Experts of a small language model.
Size: 8 layers, width 192, vocabulary 16384, 19.9M parameters.
Experts: 16 experts in each of 8 layers, 160 SwiGLU neurons an expert, a sigmoid router.
Training: a variant of Muon for the experts, 758M tokens.
Below are experts of layer 3 (counted from 0) of a mixture-of-experts language model. Rows are named router (the router's row for the expert), gate (a neuron's input weights, with its number), up (a neuron's input weights, with its number) and show model dimensions 0-191. Each number is 500 + 50 x the weight over its row's rms, rounded and kept within 0 to 999. Numbers have three digits each.
After each expert's rows: "mostly gets" lists some tokens that are sent to it at least half of the time; "gets" lists some tokens that make up at least twice as much of what it gets as of all text. This comes from a sample of Wikipedia text that the model never trained on. Tokens count by the router's weight.

# expert 6
router:514471482463508432457547551629439518515537539381547491463542496474560540489539524481491479515544514530516487477468478479505408559505464510494476516499465539507553508472500499596554575529444585442420509475525512390516519563467543522460531505472450520552468463458582375566417533494445428527640515452497577572590466487569442386563464527501559519473550491409499497527491468547558399543487500511457478423550525480514532608474406459488529474448509511474534465572393419531415555494443462492550493521447507342460550489488459525499438573472585496485485467498429543554511428470494512600
gate0:523417480542436492463425537618545542464461441440443463502468401495451485453485452443530497518486533450447536508424454509452552457494544491540523545460503452463552546495529443546433587483570564537430509508502486474520490477516518454520497633447477518487474439501525513496597507547537443466488651472463580548570475545484597491444545545536489523512485566473496496505382437469477400488501516640436426451490565468469534518585492421517515562497522554350526498555413425572481487520496496469507513487434525426492505524486547429477540525510503593532466509465397596516587474498431559585
up0:513583466489575579541524428458462537471579543591509493483499486376523437566533437541563541412494522422482405604532469429485466499615513476504560494404548521536544450486526586555504435493537465561558629478564470473521485596504549500489411506459497564461526481538459541430528464483505520492499523600532501555493483548478449543450554519515491461569559481520507480585548395512432578536492535415485499403481495468486507467554408507423525435561521460511527531487458438462367542444452455543479423510451502544451522558565551494471511500494454509446448439527436589520455485526522390550
gate1:480497561455474492473487584497501507571455536489516523503529431403534438557573447499434546474462556435443422522478495508429510577454448541555600495533527489472501517496493466445522504583489419545422501559566488417521479487427461504612595451453545440489483460524486435421529572460474488457469584485496495574502480592501483427441504495510541580516524558544474526553524439446476564542536554538479459514485565476406542468464449476549587544542499480432469484544464503473421592449487433517510447549479560480515541372401575578433567472557501582535442451496476574495548444398558602596
up1:429429427499575426400491431521475549476377557420539496495511448569499463533453513533553514569430471507487409562460483518586411481483464586524443398498467478549443474490503449454475568499487534472553585606465497477504546457475570481580481485418562497482457459515460502533515444467397469568502468459559591366562437563507519507472458502420540543560489561509483436584515457560453522476467543533464494432492485528492547423476488536551512476514498481403485566517527580514600462453526537478520556471512444497468464524531574554448533494516608484533486517488492468510475631632526574539
mostly gets: ")", "i,", "s)", "\",", "}", ".)"
gets: ")", "\"", "i", "a", "j", "s"

# expert 10
router:538424459451495527544474555580515457535543602533534472449468439474469471488545486509548501564480508481515632508605509444446432521518404584445492419515483458382456505530497560560464405509485549474481425516448569506510515583495528414487630537488467528565666409478526460501490555491479406570550511502485540470480492553470519477509570538431425523468512488430470567481486525556489510442511476472509548445474561425520620532466492529509430510452564511530527511485490391508508505448530496430553591436519511439489563469530352515541507521447524505446479502582473519465373519520507550517
gate0:438451547411391574524518516529435540486487488437545489455464529488532478519573406458541493563579455520436551479534503557583589567518453522518538497569472408424431444579414454536505553430600554572495402539503508496495496477472451390539447484505505558570543474486533631537510550570525519381477540530556564503421500495542525494505574548466547531512552450451611530407441510523515460482521571455523467449530409556508512471454473457567584423541518504540473573440496459478544479508539469488474495484498475450368530505574441490592536534510504508482558531482427518543456526561467569454
up0:616545556469497539475551537449594533546492469438564552427504457426419508496538506422458482474634393626531448442526500379394457508504553484452449415594470560573537557486482485499489489462482487441427514585498544485511525517531523575491481496484498485468435547537451501590476486516429506603542493496486473453536536489445499506516463474476479578498501535471439514480525421552471404404544543477553538526404519540499556532520492512448514608460498481533524529568503422539446508604594482510561470516511499587514517528563557519473483515549499488452512437456599422444474407426410521538
gate1:549565532380489511512478524635571435460532452513448443472577592453522475427502542518537602533573492442458561516555519474297509528468481484576463540525513482506462497497559461498463473476493457493408522563518484476588554463449555484533658504516527495534517479474456449467414482614435488398521480405542423487479482511464503495375416517525469500524501477517552533448517594513493509481512571505547495531541482448435580555568550394444541536560500506506533524442461473508509482517444570464592504505507491579540527518518474406391548548501524476455433501493476458537507476490486483449
up1:464527477527486510501517439405461527470508533453401483428495443550488506427556486447519460514560469508552467552593504540482529517502465464473542438504464537488513484543482512567519554505582503400507515522424400551453482574532500545473469487443505508429467501439526572482470588558530461461574520529487555506527510422561582528530439527588524512594490512553556488522465468560534382531437519529490455555385503533596500472349510493499511469603576454474441456526467491530556490519443502561464435465450507458362611412443566478403485431485525548529585459447501482524436512629430527473
mostly gets: " New", " st", "ag", " =", " El", " St"
gets: " of", ":", "=", " =", " New", " –"

# expert 13
router:519456462513498500635442518517467547512591509484471503426470482398540536508556411368547507571506528528534445498518508438562425453615421522543408559458480496528543530491460469553535417409492501483487468394471542444561591510541548490500477447528478532576495522448485443527462567432482488563562557520522510498506648565433467529452514567476526539639476493436498428537507589528485475571529441410429460541542550456561555555480511486527494434540506516500470465448510562485432560537478510610454512495437469422467461524453476450456436504487539386505455518507443558563544524472488555478
gate0:519411502494568511523500460487498531529486612498558406398480504451411571478465492500461497549451501447429443551522488421528527485538467535527450494500516573549473508572440561528458524380507501492471470495500512516465485525506496482454541541558492477593462453535588514532486439524530542539459459539603549458461556578453496583649484510470551438516560503512496480459459485488454426532547501483586507530485547484563571410475481490546640414551423564512401554476473506481528388463471379473546588495541490525439435493405471484483538502518496544453438617499478460553505505579535416607
up0:473490481601576520574563561461478492517537510505471546473645488486547481495504492522560565490386545518577456443580478354516437556536510540434428491568583424464496534538442547566437493423468465587506582485499481551536454439492472506587501511545533507442353523444545480528498436540580478529449496505565487468481536494429502509512514526497516431487456482498525536568477537546431448582464562525531552436515568488529552451431468504555608414454419432455531479513572500469497484497442485509583511459554394504550506481505557492526505493552471440448500484422433492540386435419559448501
gate1:479559495484478553464500461466484460436490427492436426527520491517451426510529478491579410525500460454548516381483532372453513516522628496531457482420518534532520456489532441519532492393484518402498545563407480588458562517553499577406481461490524507601538429558500507462609495511443471467523481603596380544474550501414470457493461497531558535524548477504544467537457498475519477388466479509485551481493590432538581477502411540544442502574579546541545568542593543481547580557449492550488506555418482456555479543486561423488430560504491527452537569466467437452477543526447490473
up1:533505517533546598462464458565625523453507526495444568500452523532475502507537516511536531530480466538484419466515510493458436451502456458488430452563487534532544569538482558487518562498469439542514542464454544445496464443489386554553489577428392508473439573519508448515612478463452462498604524532596524373528469531547582528530482495481521567658521463452475549440540491496479464399471399513497490551576457530514520478517641532443471487416512533407466507553510539494538477451491457519451449505479392422543558510401504523454518451556532463437473557423591598508436487487532535524
mostly gets: ").", "s.", "es.", "\".", " used", "er."
gets: ".", "s.", " that", "ed", "ing", " which"

# expert 2
router:501441444469484568468431539578502479531553451524564449498572491531513476507519476418510471624423471546560440495524426495436428567536478453461438549616492440482510489472514505523593515572515582502485412441461526512550561526480470541477528456468505504583521430491511479515466561405552479627486496483484542472451640462530412517609505463517508560479524512400446501452461473624486491512519483461446460521416588544515495556436513545516475368455594491430541473504406458520500515562540470551548466564525483475424490477453559564484528554448481537451498465503471591485443496447424507605
gate0:519451558460426497486423548453481451502451505460492378544480527434526521457526464513561496482449526504486424515543477507441595492540450446434484510599453543421544541503517563587630532529558477521461575559547540517516534608436496525488448544569530543435467479417453410501548462529596543428491498410479478502414516566535465426505575504436467462507476444438511432559516434552456555439465551528518542547478565598565450578469501530490424554559524499476570530505438489402557398472502524512444491415377474530478556514520480501515503541579509555522423480518530597409449488476534532486
up0:471626523546513456579430511480565525548486451635389541413540575505527490542451478522493461469538487440519497564501538518525519476526516513520480579465479464510471499454542492494410448476521489487539497335538497501544487409357440458514502465562484482616549495588460519497356473581558430542466562546441582510547484538518552501459538471473499520435507440575462496485442558536552562596575394454494509465602455445502450530467484497435474451451461465480515498456521457489515492581562499458542518564446452504472545541499536508430540533437482486459502505453440472527490357534530554547
gate1:428556479493472495508447582588400516487471498485619481415510464496492532483424498488536462552483469528493458513554525466527482439545574441483444536479583599509482539463475507454512507516537610482368523548505477449533564562542453566483522461550467383404519554541458489489498480523525500427533454511456436466554453541566427489536454453467505553506566534457473551436449423580435460443498568417532489523550500564476482493408365628465548488526556416566493404528457548450528529467587514514617433492534537540529534516495405478531539524496490542466475499529538433499620460523550553514
up1:509485506457526506498481540482416501540596464583438498490480507503497482506519463555497537507452522602428573464530471526425458488445520462501404491446492459504413493509543471474521489544552568538396512419544417493439582485483521520440563499533460536560510448461583519472531503586504570532531439513502588427529509422539481468480417522522431444499538435523477413444524537554421544627571437482525416585617531566407544467496516515512470596529512501517482595383506458487504462559480507486518529419573496493506398489540591588530510504394551590406579585498457512517469470541477494520
mostly gets: " ", " 0", " 4", " 1", "5", " 6"
gets: " ", " 0", " 1", " 2", " 3", " 4"

# expert 14
router:494369479494491499520472549574395516510541519509449482528454435367547563465553446514505458570570510439480499391521447472496486496472534503430433521482500367521554532486470401603558461536517550494492521519468529432503519449505517461484533525539453580578527410542490492570403503542529518563554494520526543508437506462501422444477639528468434521482567505403508485453519518589449573502473483551538547528548475509511657530553472466596560427485447541508527545445480436528489508563477484505520484515548475532420493523511471477449417512425643459527455506518450511598568426515454473507
gate0:436429482505514576441459568502490462499453499511502468510459505467421487488553423525490466471484561525450513531482449519471562519481481566505459609444522518601561486452431505449534423463550434519539565458486507563499550436481613502418524413481524563521358548555539417466562553466368568563469588500530500420508445478487423477477508415582492545482510489421484507451563461596556464500511559528454583533472494413530528471397477497478539550551461459558508523578429487519508511515481552424501445552550480604557390453582484549623525527516496541486491520527516567471444488515419434501
up0:499500510542422458494482472618466470532560521584523524523494514475584559493487501592457523537488534516445506548513498523504417416440498556525415521536411567468507449472441486434462556511484467490500486584515550482475477587408532427496503503473501491503506476496472637441556463569483474417522511564566471524458427465592491471537513498500310463447491551608496545486516455458550519425506601514493520472491484625532485548534483478486470523505581516487544465455446488493438563476553597431587447517419486497439516489468590463569570518461468500515575422461382441552402432550459473507
gate1:410519532549417466463539476492469509555602503539471496426461561469470488546590520520500517534521489487553635493482474473526558464459542467528505547477487466565503557422492397506458423529450490502509474451528511456528477553561589502527504476480576516401508472484468425474497465529459449486566489513499499458561475638493478434523522445416475574482575473494438573607521522484480559527478495487479452489495559487453509535626554453476502546480638479456516348576616421521425430521415529504584477562458529473513465527503451438563499501473464485453564436577464433499456512436481636524
up1:489469525548497574545542506552486435513504451527575528519427488466491486445566414554391528490524508486360491514491530614509477575459470506502420540564499524559561538612479456432482487436608403523483531437510526464518510462464491461410491421443511486562509485537466540500488493512472491534519538461455548504493547422496582465512436470583432434512404454462569530416524465499450572506537323530554528525517512492560487531515498642470480480622454543393519427534488479484527548546481500574532461455580533531478519505563517577508541444470472598535507528530497556489580459462459435432
mostly gets: " |", "\n ", " (born", "er.", "°N", " 0;"
gets: " |", "\n", ";", "\n ", ":", " (born"

# expert 9
router:465483477427525529484491476584484449526555480505368510432457508437579446553478453517504571490462506542519444447530518521477479432496554546467493503453541455465582509488479428507590462473420577488505443470550609467512514530558645455472443527455436528582593533497625466501401564445495423507522487516531460491503484422551490471516576507418468493486478488567459497523480486487412549561621528463469491551410579479491548592424486560457445456533549545396449528552482512507440586470395424424482481506500603503534505451436530527541525421491506555480518551566503509556519526526477552596
gate0:477526501566492473530482481399485466510549417492487441502503502501485517563537521506539425410529461561462479558480575465450510486518554523450516495590574489499504523491464534512434599530517495473470574422517525535461495369398503527556478505510544572640506496518467512599504492484520497451551403477553465488497561440583554468409512479548538425478476421575568492511468457577393544511552539450474650504498516521563470518421454509576507433509634483489546391431531481452556501540486533377451524475494473449566475389514493505467551441495498536561468475468572534519529457537388468451
up0:531574604391543519491519426564573520534503487417438553451492477533534478503548527416574436491479508526495422505481487396415466450578505596470522531481513493524547511466548449555483437536601470503464536498594533519562511396476444530462516511498539407541464516441507512584391574489428594508561529525560561498582471543457499507477528466583593546568539453545453476497565462511458471540494446460508583523563482569480503476481540468569557536460447425439420499564485510440449546483523497468573503398551593477436471483439553524533512490508482403484504411525526512467590458551447428409
gate1:552539441527454495392439475446508390533563508565384490394524493529529500442424445507490520536527500456461453408581567497487547450402482412492492611547491534467512520491480487549547528527471578487503505513483572544437453553563477419573541413442444460449507596606550437583480610448451528494485524570560516438518471549489472375479493533452430549461531542597585430450490542527386556531548414507485548480480516541509478500490517521531491504534506481504562507429502472479507485483499517545493592575522530546423438457449486515569524464540510513530569577499482436546583427510464427514
up1:563531526596523513548481482604399592441514444477426448484543457472457427540508523501448505413557520546520430440401532454529442492571496475483516473576472489541456608507410516541481451558487540551445538537570501533433551561523495482435468469524494558476499547548533511389564570461525425607585421493452491521497504455441523504521560507526572403550602471453513515428444387443466558490447608528472423486404524461451399503511514445515542452504533523512493449597546532485549502426573528514571464459576461487517493510494506457526531451543566513459518468397479506518441563448512570502
mostly gets: " he", " who", " not", " they", " can", " He"
gets: "-", " to", " who", " he", " I", " not"

# expert 12
router:476445516475489424501464517584510447571537556438479483472514467557481522506602472487592541525516578532522557463524467517429445513532441547455498505591475509431500497511477439515477463514383563515519528484469444383458590531540564534473517528510504553523548409451351473548460624504546522548553472536533525586374445504472459422524508498469408560570440474504464441457532473556466545567517522454535417627446546497494515467467475460477398574529569424451515536484471513534563542534475471471471466610460577474479440501463557511535469446553451538445548570436513414498490531434567571489
gate0:503465445499488389549538516536486523515484454549462535415519534511518498540473495481567451512467486586468506505449514551417416545398450470515478499497418540467549528435566370517506549531457453507469503533514535455539482476546567450503551482517527407456501481460406496537497585468538570499462452473585504512455530472514467504508488542479599579571520442506525449502584485479490491475523470537502378512431459616410487498471456493450485511651507445538557503549533607577501535634564440443516460519431556472502535574458461561509543458474485481471503525293501481547458505464488387501
up0:495485549418487431436503550416481584562473527446478565526570483522480417562461584519521543498572411342527507556532438534455417467533532471536553427565469542528482511498476552470538494407478527513529545465474514486461475524573468432531485475520477577578502548565429545526476460504437495454510465371470493433469519528584477519585450526554486468537504516439444457488542516521527538493520515542531493503552550500500442595537455563459559583523545525437519499565503413529508479391446554436514530419566467434575433535459504417487502517523557599559489464536593526460511422452559340523
gate1:458479568534489488449507549509404417435445512456484453554401453517431614422538511410573472402491656471508542521465484444419552567507493544486561526482558435453455518475480416514528504462478568465540582551468416496420471492445453585463501532523475574562510496610463452503497486478531422498558473504462455537591428477498532476484466537523450555486448504515506538465469582581534492594577531469476479551439610493538553527445507487543409461559500517472521498572527486497459541533458433558522489546480476549436487530444536472497534458458398552478486526408518486415567567530533635516
up1:571388550465509509484479389439467485467469519520420463516511543455457470553360583550601551395537526571439544510525599604510488543475529523479496523532576443483517427467491554488467521500466525537448497549457511503517408553442510530416491526500501428484569576413477520553506513439563542466498475485459435492540439460511571468536409576473455513563463557508502525484529472419390540459526557538493509539526579561454480436527474486551480543638440486578492442507453416532544529586510551492488366508475475489501414476461576535535486562557459551553565498447414521516520559451470471532
mostly gets: "===", "/", " \"", "====", " un", " ==="
gets: "-", "===", "==", "/", " \"", "p"

# expert 4
router:580420375441505421519462575572458540540495538467492392504461495348516575550558504475562569540481538460513426442583481510464490544535517562479461523463517507554539534458523489531536415399495514481538460529501565441547531475484549435537546514429460477610548571436526488563455549534507421531567481526445471573434448536470526449517549563500502555449488494359525542520573437494441532535523512521481537494507583490545562533462424445480430558538548458514463500580456525514555495497457427459433501467508480335522377473516516416482504500550549530478427511507505590531492465489562473543
gate0:543558515571520564508511574459507525501461477515494505494492458460596484380467588435434625555530477537450504528592462492530577444581414546468566466485569446529495606456508568552522582490478569516488417554558447465418549488438499550416503453467508476455522497543495447558425480492512522561445424443447468495482479536571449570499443502465429448583518608401481479544556425459519519514477488504474616496432483475484454556442528560456438517536563434542490561470527465502528462492399454496477488453569557577542449483461508494452498517504617570475497525531434401465612499486550488506
up0:450551422550421465533502551466489507527585449566514491523432501513501501526564453402482508547571547539451461557585468513388449579527524504549519508438464537410468500448566566477498427509528567544544449557429476472431592411461426522518445526503522606511533557460490638504462482591525542468464492527529492417444421442472534490580485536439432510517468537500516444414407558507459475538540463425429519523574514484581475441525509557463608541517576487496440531564549415495490522550452493469523512528476534538461421527540487482510411415583452468485551484599488455537576522454525404499
gate1:558451439402571506576510575463510366421527510465526482560538600541464540543416517427466592418558505426442539507495521453506533546587551471458541466505484465545510534419498513532587438455484527483474482456405566449531485503516476492552559457541481542576522514538460486524478556519500573353504481494530509496510548483537521524483520571543495405398461518501466410430463400455451450561559485491493444450441562543459518527538457474550604547514484452521486487547487493392497481445597543474571531487550590554577536522553519451545419511538473466540542537407474515392464449487485528415
up1:486485553391436444437526441502497502435517495571409503534569464465594498572546491557526430447482570494379486474476593552418511467442482491566493495458465496512480483595482558553433481436515488506446471456583506474580466453451514447515520420519496488453530479505415534570457479531674489489409511602502497564488565462494412625487518548513544511538504497513543522495492508511500547519525557453575453598485562436428516520494496488353602477514581497489473477489632489386446519473477495484503566451444500518550502499596457500510451516542482416509509481488527513510589568459475479486
mostly gets: " with", "s,", "e,", ",", "a,", "),"
gets: " and", " in", " of", ",", " to", " by"

# expert 3
router:556483420486494484514433511520435486524479537441469434531432547427477528530517514490583503503384547561508472489531499466467428538488558526405409453504482434482533589476447465508550556416439508446481509550378605470541578524598562472382474532409465559521487444534523456498428486452521409481458567383501432429493561459498487520500550555511489505577457539531559455565480532488519550425539464484535521621522534519539643507488477543537469430491513435470566460448538528490565566563512467475463486491521556451479462491474577557473578541508547596475521511569415571476522420529456490576
gate0:514612516523469477495424522530548417489544517566561463522539400556483509399487560423541437537524494463503470476507505506456408419494512595545546487466429569496457546501455459451503545574462425596461512486483438618470484491562480488461454475511361508405423452439452492521519407571493470451485547543440464444458505426452450485524549547522453484596476543510437465571451611544441515482463489573545514543523504459453521501491404459482441525525554503550550529517483468452524562603493517603499542509480535486506488535581502463487400557486536543491524487434551527439509567599443488639
up0:517504513602485463551471534467425571466452467471473517460517520518456546450500469461489415533498530574451554458495396558527402469517484604438487472506542477506427486456456450547422431578564515510581541487498479559558512490512462484462373525545466527558486561516476535476458431493491518486479575408585501476559381431474506539468502512594469614554477631534504557501474538493492490458542484469440478545548481640487558486537384494536487404530491427600577448519530484610498517513498570487542403516532551439484564438512494580553573483443502575449489425526515479453484506482502455434
gate1:586513516527479450427495481460477560505374557547540566466440482505472453521454429466580555478443452503539486454447455581486477480471477493477595458484513490566446486511500527474543487504488503441523534453425527429352532502512589434520421578437531614474578485556549480385489535463481504461450568456518558453578585436443536479508516543474518442518550453511563493525458490458482532466524512516520506510471585517548622543495457583587530375401533463428545400526532420489505491551492417485509470519550481457493535543591565525507576474507503564492631551443459562579516496535542480470
up1:502509570463504561518617488536607543541486460589527512459501532498479566482586491446537419502456509537441507437477620471524481497571464529555489527553477453510496547379481568471503522478486550537515481476503473510507527527526472494415450471443461528575400552515444436556478488481461445523529566522557517480566454519448583530410431449546489551477462480426505433557485515524483486492424580559477456436545459413439552438516406519432440517565501391535479522520429538490599524559507591453431506574493531552462461456604460604593583465574433541429484521470385517482573480479465481486
mostly gets: " the", " a", " was", " is", " his", " an"
gets: " the", " a", " was", " is", " The", " an"

# expert 8
router:504492460449550505427528550607507533526530423489578506540419526435491557469573446466562550448438417462551534542424393517455490549534534517416489569531520424455498599451514487651571415574520473525566480485409494468477527494482471456491554530452511466550589489573492447564484554455513500539485450385550435532486600467553497507570505545501443453541461441458561467529539522622434514502609497544559559517507455496474509502452444518561497471515447489419533563555466438484575419468422557554467466540447535464503406427480474518467478494532541408483477503586455540500500419515484512446
gate0:549356466559494489494560519544407506495538521473506467485450453503508527469464435513465557496407615530582503532439426510450523589457511515492461535561557529487435459504546590537536484462494539526491476477452532532482539540496400503496477471544471538483582484518533395567520609525550576470484508482524469510446498455507476524597548552434525469514624462535493529441489511525424489410509533443553498418512395524510463507507393564475563471449551492579577521472504519485573386417530492595484523560524555555460483366445449500455453441557583474582472554482543411470492485404521442534
up0:550528407422429537519521630550426430485451449498527483495505433479562481594414488472559420491386462541450438526468505460451493435397541507524445499547484472537495470496570467517557512529542508590480447516430562532503476498495451477600513548536493519551549510506593412479557553528509455462465432520509575424396507441479510508481569511478476520475449525508518515452487551475589474532508495435483539542489489536514558454498558511473553531473585640580540539459509495640531500457470492531597456494458385504527430466567571597507511517518567398490494547524463519533427512363497532532
gate1:472493473507493513470477551499481444558414473489564487474526512526459490539579455542517501468462541540497502527467439526470536557506633472504527556582482495516418460494508442536487564467532501561520469536492440506435477358568554543474456478446358554483502441592567451563449466530403477409497566512521528557537495457555509583458462475545500602577538460492528526595454579579406472488554557550504527487576432593547445548447538473521471367458572470529425572540448517501507516422479484466555441522528536447506496489504419571525522460543588535514456478459550486414511369487430440520
up1:505470528601527473508483468539417538508555419431576514481549465549545508520411564537489514445408532521532459514522491523577534541547472490515495491492580516477487453541511630575485448506541570485555529550498544533440477549564489333507451498518515484425500454476488471469506570399513449402525509390520597475491464526481450496521503448388534484523471402523559547540548502462491548493511599514460411439441571441452493537516521491517547507578434477515455517407540447479434478626518481493429523438533515401480566502512505503487551492560503532528573491643539471374448482541532432480
mostly gets: " American", " U.S.", " US", " British", " States", " English"
gets: "\n", " United", " American", " States", " U.S.", " National"

# expert 5
router:533439419428482536480528513512404541598587528531548425451525547492572531510444500507547483501507530511513513462473432513443486554531428572403463410517518538499523594425398434519510528510413562438438466499449587467509498495539496530491494473540457495502579567507466507543563559442505515527489497561668490463458475518459534539592518506465526568508436526413429539377461529513539542511553425592409507464584561437489510536555484481557485513548495501456483511480490463421572497569409457555489523506464478464509470410498499542467456508522554549404543527585334564534455471468490500541
gate0:518487515526430469546467464458457591529458476539432516471408502476538498570504348552576547457475526534492514482351484583519491487495563461503490568556544488554438478547495489449527485471497468581538548558381467528595480433588537466483391521505499498422497573477573510578526481533491523564430461520531462534452485504435531516581594565473529482457510472610541518440454526516429576495561529428573484527538457518375557531486509463501516543479452551500592582530519609544385515478461407457522489511470564470487528458468476477527554507489504433536455507523479441534583394438479444475
up0:596476492465458455450549545538451517559512506521463481487442554466491466480486470505578500466579521530475511633538472516503525456475451547441503574558499485537354433459493450533522498608523528527403521547460421538567500407547469494479462562516554448488495463442446506538579530548578467466478427476538562475498524534529471454465458393504414522666464445519478389472587490533469417520455487534555458489459548447590486488522529474546472514515588520452419487622533543601549510432559578482544528429511510477468615508481522561517543462441554540443450549480442406519476541518471469504
gate1:535437472543433449498471474475407509510554506582539419438576423559459517475471473595439526531448595558431556407542523438523433511527518413521578533422461492537419516569526578413426500396506455448406476488527525487530478516458535566450501581405511485513641500471574460492545480477469521477557555551510470462541572580512566574476585518551521459478495549487445465401522434483467540607523406413512459524484567474416538508558428535473437507433509521465503447539460480488546499552486503467518489575578556496494507484563474517433443483515599483477481525523471507593494437467459439489
up1:457491520525532501424544431467473554510523485595529468591427452559590478523485499503390514437546492487455473516504573487492516517611518506498488563473518431452441509578536518512486523454543417463527518472503523501461517517483512488543497517495522563455417450520549578529421460482464531558509545565498450410485516588472417507457434481492481479557488463556431490509487587455421590450541528569485563490505642525523567541496520568392431438406389507512566518544496540544465453482500470559423463581475466478460428472463545475421503484607547601484489542552473543604542368432551504414
mostly gets: "|", " under", "′", "In", "On", " U"
gets: "|", " In", "In", " /", " under", " Mar"